Below are experts of layer 11 (counted from 0) of a mixture-of-experts language model. Rows are named router (the router's row for the expert), gate (a neuron's input weights, with its number), up (a neuron's input weights, with its number), down (a neuron's output weights, with its number) and show model dimensions 0-159. Each number is 128 + 24 x the weight over its row's rms, rounded and kept within 0 to 255. Numbers have three digits each.
Before each expert's rows: a language model's description of what the expert responds to; "raises" lists some tokens whose logits its average output raises strongly, later layers aside. This comes from a sample of Wikipedia text that the model never trained on.

# expert 0
Surname inner syllables. Middle pieces of personal names and surnames in lists and tables, right after an initial letter piece, such as H-ew-itt, All-ison, Cah-ill.
raises: "an", "en", "s.", "s"
router:102097151123125106115148145159102155165085109102111170133124138131125107111112147104116159087132148079099146170132135151159116119115148137077110106143135131140112117099123146091125133155188148147096135121085087163104115083116124061160102105123171083160118163110113143121140142144092120120128149117130128098108164156156141125107116136116067111105130166136136137153104118155130138125099126183114119118109093129101159112136136111130094122105101106139149119130118135079095129102130136
gate0:101120135114163147178107136143134123147076162133138121157131150163110082103163121111110155152159095132126170144104124146108093133140148179129134080121097157170142148118099140081120135152114157132121147122125087110085155109130096066119134129123156130167137149131125102124128175129113121117155095150128166108111164105111141119096091121104127086104091145125130119143121090138102116133105117106133113159145123121144133085145119162133084151086154140141166135126104097128104128116155176
up0:134124114112094139120155117127151152127151143116121057118182147108131159137117143108148133167122170143131089097134145094151107120103114073138102139109145158119101176148158118135154152129094121127147104151121175132132102119139135145108128131161129149112129166129132163114108102161132183142086120098098129156133080141142115116140095170146118154113218117136134142140143141145167134118112129120154097147113138146165136179185136128114117125119115137101128116137153081135119147118109108
down0:102091111123153161157145168125128133140103156128113131113091102109137121091132134120175096159121123136090132128132117114127127155131108170109142144099112133110147163170139145124086102095142185150147137146083115116150081170090148129095128085099121185150111140114128119083182094112124145135103145108103119147150121112105103126126103139128109122122081128148167157110122109135135169128136121128106167127104098077138158166126114124067125092160129126130137130164106144133088150130133116
gate1:148121130151169096140143125140121112136138127095097142171129094127118138100072114126104158099137138087089166139082151122121126105117115124172152124134124123107133144120149163121112163108142130132123076140093104121086099135129100087098130091099115113124150146147094123130145113134132102126148119127127101124127133116160123092059131114122130110147103146107116136178149119179110166180152117162093156100110148133135173144113154142140122171095135134112114085126087149120151129166161176
up1:147141111129148056139138111113106118156149150125142158115103105162137144152135141101113102155140114145141105114120097115113127127145129163148153125168173129097135150140121135124121159121116138124121117154130145113161131130156150135144148122124115144126137103130115147123099122122126080160181105129131121136110104111131129112074099137156098114113161128142093085100092102130160139142168108059088208128122095125103152080135112096129051144148145146172124107127110134155131105174129124
down1:114106142207086147150129139134110140166149149141158163098151139128066163160112098139133131162115073104147113087147108175106141116125118132085150096173144121115107078099158105123133137119100113122135118150149126130151136128124125119150136157101111127110165162127153162143127103081138109115146150123099097117111103121134098104122131116137088104118127148119073122143122141134123147142159150147082116106112116121126143099114164143132114139133136119180152091139099115087083092143124151
gate2:139100137097101092116133141116125149132119144132133148104173185115133119147159152108135183166142131123122138117110135131121112156143122125103172163102127143093149151072119151102113135149098155127090083160105173134119102109133133140152113076139135189144155141114103099105165130117115132167150145090086133117134154181131145115090144107158080163083082129154129134134091129094123112111104113115088115141155125140137142133118135139143107147145113120095133125160135127109119102176106106
up2:126078129091131168128141130082073152173127121154117118139163141162135116163146133089116095118173110136136175119172097154145128127139136168094123170115163115154149161126127123112148131157131113152132107139152156110094114136092132152148114121127127133148147146108133141108135135120140114191112114139144129122146104160122171092132097100128097111135104083168125162141106109117130105129084080082128124159135131163108149111138141120156136178110097143145104170100089151093126118149124125
down2:124134130111184092094158155127132146154180154137109111150098097108130087132122133118096145132115134108127128151078139115111157103210105132111153097095132138185170099118117118129123128161126075101147107152109155098137131108133150127141124162098148121114087101140127084150137125110103162123109162128107168150122115119129149124175126125111119109134128100114095127090125125122126139119103142144115121130144150112176106095145183090173183150108116125141127114149137124116168103121141147
gate3:119123130139136096142145142160103133150160129123116161086149131156139132129118162104078161095140128104138103140102136155225120126103115120143121130105136130118106110129121148099143156173166133157106086087123100169094164084133120096183134107142154108136104143154118098182182137181110155107121163118123112121106154163127110143119104111110136094131077138120148109125143106151135111121111133131096126133125131139152144174119142099108112091108133116137136159124167127137102127144113151
up3:110101130123140132115144109119121108154107186128157169112111137102185105100127103089135162089111109109124138129113107114106118145129081140142127115155121137157113099144127145099107141141128122159152121130115120150119136140123105092169145108144135138126113091152132134148153174113134090100078121163150132171112150089131155077188150113137154138128089169132072071121136149114121126112163173140109155143077138103127128108113089115138120123123116132107097165092152120178118117127147109
down3:127099113191139132156145069094121105167094082151147120160098086081102140126130178142133124141144158105147098135135147135143126144110155134184155131132114126111150139100127138103147137117121108167130070113151135117151142129102150106128159110145118111184163056126129148175106138120122110136111129164120103107116176105156098127114118145147103128136150094158157120128128151098117112149135114118124117151109136117154114150104185164117172126125126145118086130153130145124130149138122098
gate4:157098129068124124121093165110119161136097122109162185091131119115144156169128124114125125136125145142092167146118096145139116149168101140113128110152136178144071135100113091116133139126112077126137104136139135106129134105152111112124146098095172143104148128180119139096121117129130148115142117141086132187124169137114147146148153123131138124153103095104131133126126122107110103138162070161116124172179115134107141119123084122067100119088121132160123155127152133135147153107149116
up4:152074129150162159161138131179119159087133147127150117108148101131087119158111117176079132095080167124151112138146104121147142137124113151110135122082109139125128169148108076126125069102148145132129133119107121121066159137137116154109124152147132157120129161154080119115118122180152129137168148121123151117115081148129137137137094103140116145106106117106090174120132120178139116121142137144110178106106102108119127143110130133130103170159144153156095123153149130145102162141136121
down4:154096134129118125115103166129108115114121127114141134132123106158064157152097142175108079138141127128112118104158166115160130135098141081104128170130073113168158126166139121129167140089147167143102141133107172111133136118118172141144155128120143138101151113129114143110115123096147196115132111125160155148117148088164152124168135150100120128119125107138096134135111145150133143137120098120122112121137143122133156129165104118168158167131112129062108118063113114145120131081114158

# expert 24
Initial S, N, H letters. Lone S, N, H word-opening letters and prefixes like def, resp, prot, as in s-ection, s-overeignty, S-ep, N-amibia, H-ouston.
raises: "outhern", "ect", "qu"
router:085137115162133098164132119160120166114129148099101167079150130090097166091125134154126151100108180107138126134123151151134153114113087119135150128146098157102136132150118147121094112146120143118135143140128127187090087134117141141118134156151101127149121114100110159137119128089099078140147117126124107150132169140181120138162066141096097138073130139143157117129124157168148128193144127183121145125105136146089135124114125149115122130129152092137134155121109100105119154097132157
gate1:096119133132134146103141097132156145167103111140122171130133112123144142120126116094123145133095101157151135097180149078138158076085125142136158161131116113153153130079117128163127145103167159154107148130111108107112115161147118113097142137146106137156150162102153135117137137104137108169150172087146119154127132131160114148118124162118158111131133158126127126096108181096113125124103142172096135085139125107155156149123144122117138067130130110152135095119105094153103207122145109
up1:157149099119177127160146111172080126135095124103085125095140118096150118164086131141133116106145121141064116118164132129156116123144140093139148157138102138137122134177115099119148137123164139147175095145115154128107135124102135130173137140140137097091087147163116104101119138090143147150162102120084138120090086145104171128146124105158123135127126119101123134141082117159114108110177117119120131134171073112115095080128121117119131133100126104099124126080145112135157106123124166
down1:112193102104063100099131128130095150122112122103153126065165097148097137108147143105153088074110140179131149153105108142121135097122098108131133134147108093137106163120149116135140137152110154153165094151137164086153154076118156109186109151126132086151103107110148138118140125111147105097111111132164128105163150139109133122146123078141126138067116150119099131103148123123146147107144155157113140123119123125087143100149131134092136133111130151106130119125138174131130134117124119
gate2:110180165135132103115154137113105120132130142111145105201142154138122139169171160148117097119115107128115119142144107166124118118131113121152111151152078118134148151128149158135117098143107149157173147158128164102097104110126152150128109141096124123114141127158159142132148106094127165113088104134092138112123105118156140153173157110108122130100173112172134146165112078144117140146125101123131094164119126138120107122138108110130182120111087124083108157139080180144149120150158168
up2:095117135161146123101127121078109114113144111129135189134103140124138112091135094130127127141112130170114127114163159116101123128173159122104136171136163125093123132119132126136133167122141093086145134131161148138084152130113098138126091125096124087109105156099109120164118151153138130170158120154124090137130111103088107130108146112148161139106156143098119150144097169136107114138107148108092091095115114132063131171121135133147083128108153120107091109149144131189108180155118098
down2:090141122093096102123097151101124131110135103133096139123122126139153130114075140116123114116090103097177139168128140118129137155120132132162102091158154142092096126107111121120112169098144132148129140095121139090130146110126146133124144062103132072099139149146181139110138159118140110096154141142120168110092102156106158124105143122123148136145104132174114163122133138096110120124100067099113080149151128142138133102140117115098099116123127125060138170156134098141145078115151123
gate3:092117136112116132122153177125095151124142152158091139117115128089128161106122074185125162133155143171158068125169135155110084131131108142129094135131148129114144125096137122125154073141185151130131109124098137132112113111132120106093111111115113101149104135079116103158131166110121081092099122128109119143138123130146147171091125130143120157120160134154167093095156159149088160113132139074105132122127131182152120120141130089113111111123124104126126157146143128118132124147118081
up3:129142132122133112141129132148147143130129093132105130109122124146129160066130180148102082160145115128142161130118125163128132114164083145087140150128114122150171181151128137136129154092136102134104128189128088127132069140109104128129108136164127113120143086129091180132094113098126113115144110163134180125100130095093129125124111138115123122156115120187137130151123103109143157115141130100141155179147154117134166153140143089077158145135116137170107142136097163099134099113145158
down3:138125159080157167145114105117133120165144139150067135105116159151158118107173126157100114143105157136121161145088095112142134116128132147121139162147137076137141139169130123128125114105129132081166094145076148147157108104124125115135148165098120130148117112148155095148129116090127132112149126173175149133084109128123184092147094134101174132159128152134096117113118084154105096093122129136130119136146090117116113137131119128171104106129154107162108184116128136104146103132094125
gate4:134114150137103084176075132132123141128134114152140148086160118081120116092126127147154138136144196080111143150091116117114093094133159134144120150093113188105139128159119133133148098154124144098119130108130153139139143160123206126100143140131087124141124162146100110149174147109122128138106131147125138147108123154116110119153094104069141109114126159126079110103114132089146109131144148126105156143112108125090130127075133115131083143082125119104153123103137121126100135097118147
up4:154142127116123172123133088134149130117128067099143141159100119102150181127130094158102135104148114133130114111096114134141093142120150100143149175137155132139116151119138129161123112145054129104138104140113119132151138139083113111134111170136157080093107162109135165128078150165113128134128115121118132161118100136106141179139162144155124133087134181111111140155124103140153109117129148191138137140096103105135095158109098107129125141142130186131117131141143140132154128108066142
down4:120123103085173098148105140159109130136141130144151145144140151141137114124100115164106154147125089092133134100136138128144172135124142133176104192131105064155149120160156124125156176190143152135114169167132133187153087130115134128109117129114112095129119090130147177118114143137098116098123102125107134156143112126117123127145115138155140135138099127119130116127148131141129139131126114089147065136141089121125105116072121115087116085142095141092100140132087151117128104094137166
gate5:154121104129137122115102131142156059090124141109102117116096151107077155109112141106148115130136140136122107123124166131170163079149176139137154109138093140132104122086109148100102130122075143147138144131096133136168126189094125121111094131137126119175111136112142144146080120121142111128131121128139117146121154076151168087119098142121127165118148134169152124138112099154098119136119131187159156132114118091092124134129123142094122145148098169182142135122096143087138094128126145
up5:175104135135093126133133126126124153135144109107138137112132063115095122106132093130124126117150116133128094136097151097102118150164158143122116164146139133149083131132125161106141135101101154106104135125130167082145144138167131142098119141194136152125114106114142138077124068117121117141107116158146145068158093132130150109105102114172101146133124106121136170091120151158174174118085139117088140144095147133144105101158133128145130143147126150120105182102131176121130160123154148
down5:128158130139166124104161125105159144129114111177107112119102113095146155161113117107095106170108115090137081180169103152154116143112126126153113126129116140062112172102150115132149116128104120154131148148087135157056136132128135090160124053125104100124123117113146126114154180126127108106138106133154122156140132159159123121111094123138132119090134140140118126099132145146144169159104137095174130142122150137122172107118136132120151122078158081124109109161113125135118119104140141

# expert 60
Wiki markup and table cells. Section-heading equals signs, empty table cells with pipe bars, semicolons in game notes, and party or notes column headers in wiki tables.
raises: " T", " See", "\n"
router:120111096150116109142149168137137158083156100125144155114139148124123136086107123123128140108157165078083124147117127116158102130105125129112125133163090132137109125132135148123095112118131147134155174136098077124126072128106153091176123130121144112152140127113110139100116164128150110124179125134133150161111145118112129165103124147128114160131108101184126120141095103171138095141081154142119128112123129153153136127152103089141080128094107092176142186114100093088110169136105132
gate9:147111164119144109099136122113135147112102088094108092124133134142156125154121164146150146069149174088097089146107125115061159119121134121107098147157138095096117137159086150120149107142145124163174115113133125163125126136135114086121121154075124166115111127096107155123154163142118117158143127142136136166118148147105147161136121145116112104109111160133141113153115143118081095155145111072144080139124147161150147116109128103158127086136141094107134174167111152139120101126109107
up9:111135144112113140132145181121123093140123168159142108130136144094136102116102141128097151126138124117109139111095108145167100137096121099158138139127159181122162146150170127089081164118130167093144103080136118148090185110151128165135128124146073112145128156129127137080149116105138120117130112110100163108174160129125152128140114107145131157127116134134149123106088150101175114151136142135145177137089115146095106104118192104103120130101127108114116103100165093120158118104142136
down9:077109142112134097127104101118103139096107069128082132095148120156145158140132129136147169098105125093106128158123122128148129105154125145111165137138137137092138141138147161100144155122105156126142110103091121156123129144127140152113079122082149090104122109137147100119132115105115147154163165119118162121108131139141085145147120120154079150145135198124155135128136143086106148156146101137161148100077120075143113099135129143157150084114105140138072104108116161088126114134132102
gate10:130159151137129151117093120147133145086118137088123138132116138126190141142092140095156127122101175099145104127158111161122115133140166154112132106123172110145152132165137126133146119146107148168137093166149120094151104155134177139072141128102155145104137126118160106147134127142149133141119132105122131126127120115185140117117129169134101125157128121105141121163102072129137133118110128112139133094143096095136088116077148112125083187066105136131144157136133121132080159137070129
up10:081112095147138089100086156124146165109132113109129141118124104129104106110117155143072096095136109118145109127175154104120148177142093134115180155112128151142115127112156084116130121139128153135118148124138125135121136130128126140130140119128161102133167133157141153107115108125125103111091102160164103153090133099122130147077139149129123095136093125133123104146064158130126129130151104131110118138152132111163117063117106120176118137130074145115082117113083170169134165086100131
down10:121115099124142127078126077153147071174136118135127142126164159128140100147125164079127107106161166107165130135143142126109122167179108136123172105116083150114147127122106136157104086118124115116135085139110163103116091146122110110118132116139133141144115214114126127132142114144125079134136109146076126132135152122120153115138114142164129111098169151118110122117140114109110126130118158137108147104180165121123104082137145174129116126132120164099133174088133114100144163114116134
gate11:144136123136157190134124107172117119094088107128151148148148117149079149121115170142146096117130130091115151150141160100125135094150119126157152124105089162162123088096151121120128096118109148176148154147142099128146139138134125128134170118155156088148103159142105134123141124111115154172148118142122135125142176112170138159169113138134129120154111141143141102053088082132141148113123075137110131125150163118095159149092119091143110113153160142136105150162147164161126129142130126
up11:137105119095148131127143125123163120143147119109116129125141105141157174068170081123069127130164114140161097163129081129145134110092129121172138108139158166137127105091159125164138094130123174127165147129095159132134148125125117123138103084120131095094129125131126127119150081102102165105147140151119078140089123150102139108129118144149128116152105122151117092140127141121082132178140112157137115117132156150131121162173112168090107082156134156118126150134128167161154159117126104
down11:141142144125104106163082119124155086139154139162092160059152143115129087124151093167136078105165140138121134109116122105153119142118139170143119120152143141148173109142105112141156174117091149135130133171156118141166132117116141135138141133142090133121154126099131154126121100147135175120128126113089122156104126111146144115157148115109120162160121116125118132137106125132126114121138153168102150085153099115111167129091120099154147103108137067076107098105146162066115113130153156
gate12:105124166135125155079188126146149117115129104137116113131134094097097113133138140138164123071103143090083101123153124136141131137114096140146117107169134109104105106158157114117098133067092147095150160148125119119121166147106115128155172139160084109152117142047135165114115132162156155125107099085131137139128131174130109126124119157131106135121134134167102127165082119121149107154117123128135141159116139143113125133120147104148092110153090148150120164155110106124164138136106164
up12:101089144125148105138113145165142182120158123110119107160143117106084145132128122084107126132103092170128153151186152152124105150172169098131136147143077136152119113124156063134159138131154095160158125134070096143136114128151088108084141132101123124136111133152145149118146141111134099118137155135151158147136161146143093169091108135118125118148118163139112137135113103129120121142103126087120129155174108130147164108120169073097117151129117120110128153147154119079133113138155115
down12:126156134140138161095135112163118169099112141120127078117119120102156127118084130122124142151156159151076083097204137108126111087105135166095124102127141084116114080094115116158097149159118107120106090122110116136125147087156131144138144112118123101154161116148125131137088117174128109131121092154137110104168143108095093138113167167114121107121175112087113132118087113102134123163156159079137116125140134094127140133109144107134118165155125108124129130101121136092107117138116150
gate13:124166159117105125133100123120133153130112103129145092129090135111173128089127128088140104130092165106148101161146167119141160151147153145096089179121101137114179105119130141122126117133107173116145198124134128148140132152141136094126115146124090118113153087097134145103132110143164168121144165113124124128101114106125140141148159168145109128141164114126162145103125140119129144157149145138126139083133131108145121157149119136099096143063106160185162143102066129133100120139101107
up13:100137126122127105127110117169086145095122101099148080139164136140145128117145132127154109188128116111098108139132149135130100116124104121124113136149109126168119088133127143123091112161118130138113114115123165162135132187143176129108169201118086098122159095107134148162103148117136125128173122138129110114086142084108090136139117167134137146118182101130138116091082137135128136113112134140146095112158113121164151099093125142124160170149117133176146118140108118124101085153119170
down13:106120116121182111106124113133158105085188145168141147093150130129134122158116072103133141124144139105173144127093130130115150140084135121154143143104151101147144153139131101121175140122176123107158113131140093087122172153120149113156179100150103098096121158083202133114142130131072139100078134147140122138114123100117145178143130154121135113128108119135110124130111130138130133109122123144139119146132124132153123112172164119115101149075170158121156152102130141146102135119144153

# expert 8
Sentence-final periods. Sentence-ending periods, often fused with the word end (")." "es." "ing."), plus the closing = of Wikipedia article titles.
raises: "\n\n", "\n", " However", " They", " In ", " In the"
router:123120114127075091128145140137111122134139138104102163108148141110121106106158103154149150133137128094106136144105178106131119149101136126074062124145099151130096134096090164135093146131162108099104149169149091144130119121100154122116152149128155123152132109113146154106132157128111103121149129128107132126098146155165126127132130129120124126115145153178126137125106119146149126165105149150122131064072139183113156144134091053144109106107106098167150156093119126122131123075134151
gate0:140155168127121106115120143116081104146174088077150135097115107137115118154131077141107183128097121134111179118153105163111148114098142159120113147164118172106117125080109114151114142141146126097131131151140146150122133125174149164118081171129123112151107129102126146082133119135112135092162144085132114139120142119167106104147148165121134114107142174123103137152183126142129166140126128114112129109098140129092134133100104118162117169144163145132091156153107094094141130119127170
up0:088135067177152127113107113145141156109080154109140123117110125089111111136122147116148102128127128117192109154132143123161122126182105126168116093116114113134132118188129140124154147122142163130170136081111171113084127121108129103102147103129157133112092118143118131115132110144118157145119133151153118137103134158133089149139129093172081136105122126143137145114109170078102115122129165133140106136199106139120124140137140140137151120094130099099195115126132095143097149144127104
down0:143101139119133148123143098101120130153116121078093111154124126116139132139152083170143150122148163123118155133125108176159151132115112139116096151117112171112123106165095101159141148116128131106189154150092120139149178111165131128103104108118119115117176096103110150132129094142133082128106144104111082139164132137142142103121096123120074133134137136106090166135146086147098148133103078119160121144120144139113125148135111152151136158151143118123131128126144131080127223126125148
gate1:091106145111148087113115145107149105142134186112118138146172113123101102143167154156130087118110110134096113117103103089104115177128173145104107102152128148082114133126129186184099120142104134118120192125173109153111098134098195131138178120105164112144112081135138176131121135163116118167116105141115139141117128147131126129120133100129127113100086089162133094127126127133118140113134124136103143129099123136126144104120146112138118149154144123151123152113107120127074108129114174
up1:145139133119122104124146116141131157136113116145095129137098160126136135115099101065128149121136159132137159126133154170136145106093094141153118137136141115111157149117099060099167111183132177145145114105111100103147163130160105135124086126144132135131148160055152102094130115113121169121154117122092121140097115077137131138115113111147138167143148124082142109130111129119121128164096116134111095128162115134145121121133132154125187087117133141131114088159142122170166179106155098
down1:147129162144114135133120155136145165153170110159115112179081147137134130139114119093145172142115156106159120114158144093106130137136140123107152157136142110110126134133117108142125113136154125136139125098120080157072129156150190073119157131143128131143129127084185138092149161125181148170135107133134120129100156100184124142141104097108105126092108097146173139155099147134142115089095079119109170149158110101117108142128124134154103171131121117094149099135136114128132138149109135
gate2:104148151154144150145155107107080124117105086132123140140162073171126113160150147143134144106139097136107144078120165088102091144144107090156126153185114139130110144096116119111121119129119139148122142123139136127113125102116157115097095109171167130150183111139126133091115127169138126112095113142161116145135179151138091132123127106125135125115136111147122102117102156110078128121138169156116111103095127137107183119126104114152102118106106103183102162135164077135139161103101125
up2:150134141149143127164171115119121162111131076143144150114134121126121159133121167112149127068118110112085156115097180133116117147102148097147158122132098150109103153114156142141123123137145125122115138153112130114171149148144177141125095166194183118101192120093148128110080141089125119135131152134125140107100132132147129135145138113116112123121112139184101109090111147098096128120121145154115122122061118133109133133116136102175149130130120097202122105159136136128147121118152115
down2:145136116154152163117076125138124114114122127168126144126152090101125115153110100152118131149084130112143129165175129155113153173091120093110116132104123118157133091145125099153136149190112131117091110116142111128143136125131138137113121143124149144114127117142184129133125122150099132151183074107119147096155129144165169090128139100156113147184132141123123114089126178120131156175114078127143101126142121167089104093135160162134071111111108131136111122122141147166152111089119117
gate3:156118126146133102137140129165116113130183120103168155123154147080151125077139117117155115101152121131153114084121142132107101153153105134119101168089092131095084119117079132150147154144145140146149165177167102100105158110117129118099138126143116097120140104156111133092139144118108170147159159138110137128094120103104118113146099156096096096139129134160179145146087160115153121150128131124084122116110183145123135111141154060138146132089094115159117132114117114107113133136121112
up3:143108093109117123167102145126169131122120096131153140123145096107118138090124164111158101138156092112137093092108145140088144153160141139090164156120124168123123173141136111160115162158131114109109137135152143089157160124136161136101116098081130088135130164105074101107137138126112170161126144108118112144091108157127123131125123134097107123156122108123145106128130134147133100151177084104142151141199151060110118106145175148124154105136123111115137152092159151139137112124122108
down3:140147142154131136126141080075122102152152151124132067156144152162150132144129085169111140198071169108133159190143150113138120137116113154138096094156099128129129144121100129134107146141148104136137117155123122132163124110115106142131130135157144140117145086133151136124117064157136135150132113179178133124142115094115095100119163116156169142117115150128142138129101086127135125138143155120120144115075144170104111133136098126089140132147130116174168123143103154129123130136109165
gate4:155083126125120195130099135105137123176157156098165129155116131130113129138126151153168146136121127134118156109115111121157101173102128124126142134165166103132134145130108148144116100114138126148105122116117138176106130152165156070113084160129157146127106126184110143152139125116143125128140123165134091144100117139101146183155180158088109099143118095148138107087109081156147114102112109114126120108104135139121109149089112109114100148167092093138147130139147117087136139124113182
up4:138126096113102112111082122121146095178128183104149128148145124118149096109145130109182158106098112132165146092123131140108163187124149117122134126144139131127146144130130151136149093115150149155097080114123147134128093093115133117157117129155101113098119108161107139146161154110113139143121127158088130172136103136112122136140144158132112071112131088149110141066116090147181157114108127141138104136138088160139121137145124128176133131077092103148094156107122081150095123128124150
down4:143139097181130122102122101168153114078114121061158113137142086155142144133151127154117109097106143112135129126112157137143151138090129132152130147141122110113139156131120131128137105097124165123120140106145144118148114133101104107095131148118105161086170130084119153133128150137166133107138118120104108151114115136105150095106104139137206139138154139141127141120107125173123131134148135193125095154139103106196142158109119064139117097113117096172136176103160128152113132121162124

# expert 55
Stems before suffixes. Word-initial stems that precede suffixes like -ical, -ics or -ia, such as med-ical, E-th-ics, ent, techn, Olymp, and Ch-rist.
raises: "om", "ical", "al", "aly", "ol"
router:110127118151091089143107150144102154130118105097101136171190113141130172133090157137144117109139173126104129133162150135157160136129122154098096137139124151081134134106086123102124152144118123147116167139136109170112123172104127122108173100099164145145129143131156152105131139134082087123125108111094092149072148146159112140083136137119091119063141137164150142143133102157163137143117133149163129087108131155135128135146100122125130101104103112146119136071124128149149138124128171
gate1:131137152167129131159135116141124125160132129110090121180131128135107115066102098108115110098100141099129144122117125122154138128116120105128129123119110127117137095146133122099154131166125108184098130141098114139124137145119186136157191128158116145117185161103132108119122130185102118102146166123139109141084101143153106129131151128111121137105148116133120117086143121162148169096149117124127131162136139121150158063120112188085146068128146132129129135131114100085084086139112146
up1:147159134156129150108118117170099086127174116144122090140114140127108152075139132165171128125124100151103087130110117158133155151101181135129126159119132126111141143177119112153125125126174110084147142091144108117158152174077148139112093122106126112119123131127166097099091134130128095124145144157099156154127135106153128182109147139118149103125129157130166071155156072122109154147128158161151152151073114139108149148114086135126117120106120148125120109115146113160112142149115119
down1:118159127113130119102107127113126128174129147153106167119111170109139135126143146117106115108122103156155132077136163103125117144078103138095137115155117151088121147120082085132195160168128124121133110134144127142126165118152178132141148115109085094120126118097115145109160105097105118140137135123147127149128095101140163116119129114105080106107108165094138107097094118163128130131129088102144130125132145111106178146081130099147075091141119098122148134135183164101105128119166099
gate2:160137158105121135146131114109108115140090108143131157145157106110124146136117167082133103131093163108113131115154111110189131159107129135119140137160115146112148127109110121087135108148131083117112167184145128170139082126117084122093115124125136119159143147137126169081121152069129140127128116062097106137111113116138103145120108119122069142095132160092118163092126083134126145105167137133103110093125091122100145106108107134120090134156115096158128137139094126144105092165122136
up2:125139118092126157150102144096090099149109090125121119107115123121137147147071132145093096101096117117130171193150073128127115151159156091142151116135123128132155175127092139157139143135089123130160157139115143150110149130139110129147143129123192099118194135102146121131132130143128123108122143133140129078104138131129118119148157129134154128145155101110137180180140119126111155104178139180099091112083119162106138123099097134131088172145138140149143107132164130147133141105133117
down2:174135155122156107111182131131149137098129126143130114105128119118139118133168134165105098145125134181130200122111117108136141156093153087192125142118152135142097134140143131111118103143113177115093132167082119125153110136141157123140146104131135122087127141126146111153159171126141113108147153109134153125151110143169067142094103113133129127140107101124127138172129135105108135123161135091118105133162083115170168097097085130113140091149106129151134128129162109173108090132108156
gate3:120117145138143086132093161135155140094116156131115126136132110145155122092091110133143159150142156117126126148160160164158096147128130160085123109125102119115086118121113147149126089125062164123123140099109167146093130099132114113156123073138114145165124146124101085146154132122134119133089140134094127127141146102158170130170156144102163139117165115129142110137134135139102137102105109139101197160173151126134150095119087136098165139171122124099126145090111129134113076106101107
up3:120138128122096115123116124130120124116083127132157141124106084130095115172147145133128150166103152123107105164057154120094132129146126140118086137088127163146143114152148168132159151151124154170109155116121193091151106113170096165128125110148174104101107116147121102118165129114139113120124135090086136160124149102134159126129135132164142129126143105165097126116101137176119123140092148158133142138120159116101119175116124139182088126150117116135147135153153164131173115091160144
down3:116126135120125145140110142120148096126113086155126149131200103134138142152184091161127094143121147121088128128091168152122132115117099097161125137146132169135128150129094119109092126130165114138155169135152121118166141091133052133124113120115137145141122101148164116129121143094147140110115124143138078103164124112113150139131180136127104078058128145169102158113104143164098142150163130111131123130116102128176136144151118116092134129150080160161120146122127120152132130112144158
gate4:126115130157088088113128163108119088122144138140104155144178089082128152127128138134147140088184152118115095115168145148132138137095113150127097152139139138129126161114109120131131167106121154065148129099156155168118141129111148124137124132135140093158169169142131121128106127128126129108126135142141192165133072139139129127111094132142117142179145129175129117111138132106117114117110070124100144125132184172133107099096117115080129148094159113104116116093114148162118135099099142
up4:124109128128122147110156101131129138138138091137128177101100106140110112075139149123155074129118164104118119166125119165127109147131102088109104109130122111098137155152113091133138115133170121093192127154152131118162150093112121116173144135128065120139169153072094128139130145109118064118092145114138119133109113157148145086156159113119152129117105172150153133110126158099137138127132148059128140120112141118121149124111086127168153156122136161119105137147103123130150080145123121
down4:115140146129126133121104083110115178137119142157126179078115117155160137134153157126119158120101164184106173077098099129085070140129122115141107154141132083097122143142079103129119095134145126100118108117161110116134151082124129122111134109111067121131147138142146133139157154138131112124100110106124165122162108101119124110064117127116159122157149107163115104144148151126146136119120121112094135126133137119123166134135201122131130141093117095156136129130152128119133182147107086
gate5:139072094123128157147065090120136143135114102121124131142143163085147171136092130116169141136116098155134148111089112094155119092110135097123151106156147142097179111108125152141120137124116116128125101128083147095128147118115143128154133118092175122123106150117133128133128110129142128130151088121143096168161147115087106104112097146117127115107097166139146147154129173111093120185134072115149119100083105076133112133133159157114116121115162146119169145143131113135127153179123110
up5:087156145127149105153159119175104156138156119165147130131135139116103136116105141124132110137134106164185164155114115108112115142136150104136127132120125132136172152125161131117093126148076138145120077140166113128164155167058152175121131135160079117198136091127149099110150133079117111138126079116118109113112126118141138121094119121129111151140109172148140116148149116106102185126110113128118103115095130140096167148109141130116112192121107138132135125097126129082128108117119129
down5:097147111117114138199128113075119137102144155123101079132132155083139137132178160122128124144119150153113105108114146128125135127149107126120142156097162147123138089141130159100090145140123135142123095149115095125137129158138115123116092142092135126168159111164110144132146123063135143135081154094140136087131118154085135122104133101129146113103140113125114091173130126131135119102125151112103163150142078132138108099137164092082193153128173133163123103154098098160145140126134125